Experts of a small language model.
Size: width 128, vocabulary 5773, 19.9M parameters.
Experts: 64 SwiGLU neurons an expert, a softmax router.
Below are experts of layer 4 (counted from 0) of a mixture-of-experts language model. Rows are named router (the router's row for the expert), gate (a neuron's input weights, with its number), up (a neuron's input weights, with its number) and show model dimensions 0-127. Each number is 50 + 12 x the weight over its row's rms, rounded and kept within 0 to 99.
Before each expert's rows: a language model's description of what the expert responds to. This comes from a sample of Wikipedia text that the model never trained on.

# expert 39
It responds to: Mid-word syllables in names. Vowel-led syllable pieces in the middle of proper names and titles after a capital letter, e.g. P-ag-oda, B-int-an, Tw-il-ight.
router:47 44 59 48 40 30 49 57 51 59 60 38 45 66 45 46 38 48 36 53 60 59 36 56 33 51 38 56 58 51 55 51 47 61 76 55 52 72 38 54 50 60 54 53 51 58 56 50 52 29 45 25 69 49 49 46 31 43 26 60 54 56 64 36 45 40 69 22 45 63 33 35 60 31 40 49 46 41 50 42 45 39 64 48 72 60 56 45 40 49 49 48 74 56 38 38 46 72 53 46 37 79 23 41 48 49 61 53 50 85 53 47 33 53 59 37 27 36 49 58 44 56 40 45 45 67 72 66
gate0:59 44 45 50 61 65 63 48 52 74 49 48 25 65 38 60 40 39 35 44 24 64 37 33 42 57 36 39 68 25 43 57 32 60 65 46 69 64 35 45 54 51 48 42 62 46 39 64 49 44 36 25 78 59 54 71 44 43 62 37 48 41 46 49 43 68 46 51 53 59 61 54 66 45 51 46 75 49 38 32 36 42 36 57 66 52 34 58 26 62 38 47 55 47 50 58 37 62 62 50 29 50 56 50 37 46 44 29 49 39 34 51 58 42 61 51 64 35 47 33 44 45 57 62 50 55 71 65
up0:63 42 69 29 50 70 53 46 57 47 49 60 56 62 54 55 63 39 39 36 51 45 49 27 32 41 57 38 46 48 47 46 48 65 58 31 60 40 60 44 72 47 29 69 52 55 53 60 20 51 62 67 50 52 46 55 64 49 41 54 61 24 46 54 30 40 42 49 56 31 38 30 55 41 46 50 70 41 48 73 70 58 25 54 54 38 50 58 53 44 60 56 55 36 70 48 68 36 43 78 71 35 65 27 49 46 59 55 36 29 71 47 61 50 40 42 49 50 42 58 58 51 60 38 38 35 51 56

# expert 33
It responds to: Heading and naming words. Section-heading equals signs at line start, and naming or relational words like called, including, son, by, of.
router:41 32 54 57 40 47 34 51 37 50 61 35 72 52 41 35 34 42 38 52 47 59 33 60 51 51 46 43 56 61 54 57 45 61 79 64 72 52 10 39 71 72 39 64 50 60 51 52 45 50 53 43 55 52 45 44 40 32 49 56 46 40 59 31 57 46 38 48 48 57 49 39 53 51 43 70 23 55 53 27 69 53 66 69 51 52 60 58 37 37 54 53 73 51 39 44 74 68 59 42 57 35 48 26 59 45 64 56 30 53 44 56 39 59 72 36 55 43 39 56 31 47 38 46 40 38 51 48
gate0:67 31 43 70 28 33 65 55 71 71 51 61 59 45 39 32 54 73 47 48 36 46 71 48 37 66 53 47 53 45 58 36 71 42 36 52 63 41 25 54 34 49 46 28 58 63 20 48 56 60 49 51 55 48 46 47 62 45 48 53 50 52 49 37 30 45 56 54 48 53 49 59 64 58 51 48 64 43 55 48 34 63 65 39 78 70 43 58 58 61 53 42 60 24 42 44 44 72 62 55 42 53 55 48 63 26 81 41 73 44 49 46 39 52 50 47 47 59 49 50 58 63 58 57 54 32 46 29
up0:43 50 72 37 49 45 58 50 38 43 31 40 50 66 48 48 55 47 39 56 54 48 44 45 46 71 47 51 46 69 41 54 60 41 33 68 43 37 64 34 56 33 39 51 50 45 61 25 62 56 76 68 45 16 74 76 53 41 54 71 35 39 57 36 51 62 40 50 57 49 59 70 50 26 52 60 62 28 32 44 44 54 42 43 36 36 48 63 76 73 53 47 45 55 52 54 52 48 53 52 66 57 34 64 55 62 47 47 43 53 41 45 59 45 52 43 60 46 47 53 83 57 66 48 26 53 41 60

# expert 17
It responds to: Prepositions after verbs. Prepositions following verbs or participles, introducing time, place or source phrases, such as closed in, dates from, situated at, during.
router:38 27 50 48 35 42 45 48 48 61 52 32 42 53 28 33 41 44 48 46 72 57 47 60 33 61 50 47 58 38 73 43 38 48 54 43 66 53 28 55 75 61 55 37 59 67 55 58 62 36 49 42 46 47 48 43 30 53 17 61 38 34 45 49 48 41 54 40 53 43 38 47 61 23 56 72 43 41 43 32 65 20 59 50 46 53 62 39 44 41 66 45 51 52 53 54 69 57 56 54 40 41 49 42 67 40 55 40 48 54 42 68 42 55 77 47 46 26 55 41 22 50 49 42 26 51 52 70
gate0:39 41 54 56 59 50 36 47 64 44 38 42 49 49 60 51 49 83 51 43 50 55 40 66 49 65 57 63 52 49 24 57 50 45 42 25 30 51 44 44 55 47 45 42 55 68 31 57 44 39 58 52 46 54 70 73 60 48 66 40 52 66 58 49 54 69 40 26 22 46 69 48 36 46 40 62 60 48 45 50 55 37 47 36 55 51 60 26 63 62 34 27 55 49 75 43 57 51 49 47 60 51 69 46 30 48 31 48 56 73 57 27 65 64 55 59 64 55 48 27 59 42 48 44 77 49 67 54
up0:41 51 56 52 53 44 18 51 35 56 68 36 60 54 28 45 36 31 78 36 43 52 56 52 52 45 41 52 43 33 36 51 35 41 57 50 18 38 56 63 58 45 40 50 59 57 62 51 61 57 44 48 60 57 48 47 24 48 82 58 32 54 52 57 61 65 39 51 53 47 47 40 26 61 56 40 48 47 42 43 44 62 49 35 72 55 47 49 52 59 29 39 62 53 59 45 49 61 58 32 31 53 78 43 40 64 36 29 38 64 41 31 62 66 40 58 39 51 42 49 45 74 68 52 49 58 50 34

# expert 27
It responds to: Passive participles and prepositions. Past participles after was/is and the prepositions that follow, e.g. was written by, is known as, was found to.
router:50 41 46 43 29 37 62 57 57 61 46 29 54 63 23 55 43 48 49 61 58 73 44 59 31 58 42 56 63 55 55 44 36 58 56 43 65 57 34 46 65 59 55 59 55 41 61 54 57 44 29 39 53 56 49 48 40 58 40 51 41 26 48 25 49 36 28 36 46 43 60 49 47 34 39 68 35 48 53 50 48 47 62 56 39 53 54 41 40 42 41 45 52 63 42 33 64 64 37 47 65 53 48 41 62 32 46 34 37 79 36 59 31 31 48 54 35 49 44 53 31 67 24 34 48 41 90 64
gate0:59 59 51 57 57 46 40 55 60 36 34 46 46 34 32 36 56 50 51 57 39 40 53 50 66 48 38 63 55 53 42 48 52 58 51 40 60 56 58 87 43 49 65 67 47 54 46 42 62 37 50 59 49 52 69 29 73 77 62 57 62 33 55 44 35 56 55 28 56 45 64 49 42 53 18 62 36 49 42 44 53 54 53 45 54 33 39 63 67 40 61 59 56 85 43 30 55 60 44 43 52 62 50 43 40 43 47 52 43 74 65 60 51 30 23 50 34 58 54 35 25 48 25 41 50 51 44 36
up0:66 38 65 42 53 45 58 47 46 44 53 83 58 47 42 70 36 57 45 46 23 36 51 56 47 76 52 34 38 35 47 65 31 59 49 31 49 73 51 48 60 47 52 34 70 48 55 77 37 17 47 40 35 69 51 63 42 44 39 48 49 20 55 45 40 48 40 53 36 28 38 50 41 52 42 47 43 55 39 57 44 49 47 38 68 61 52 72 51 56 40 56 41 47 48 40 59 60 47 51 31 55 52 50 66 27 50 48 59 46 45 48 34 43 46 50 44 55 51 38 74 52 70 75 55 42 37 62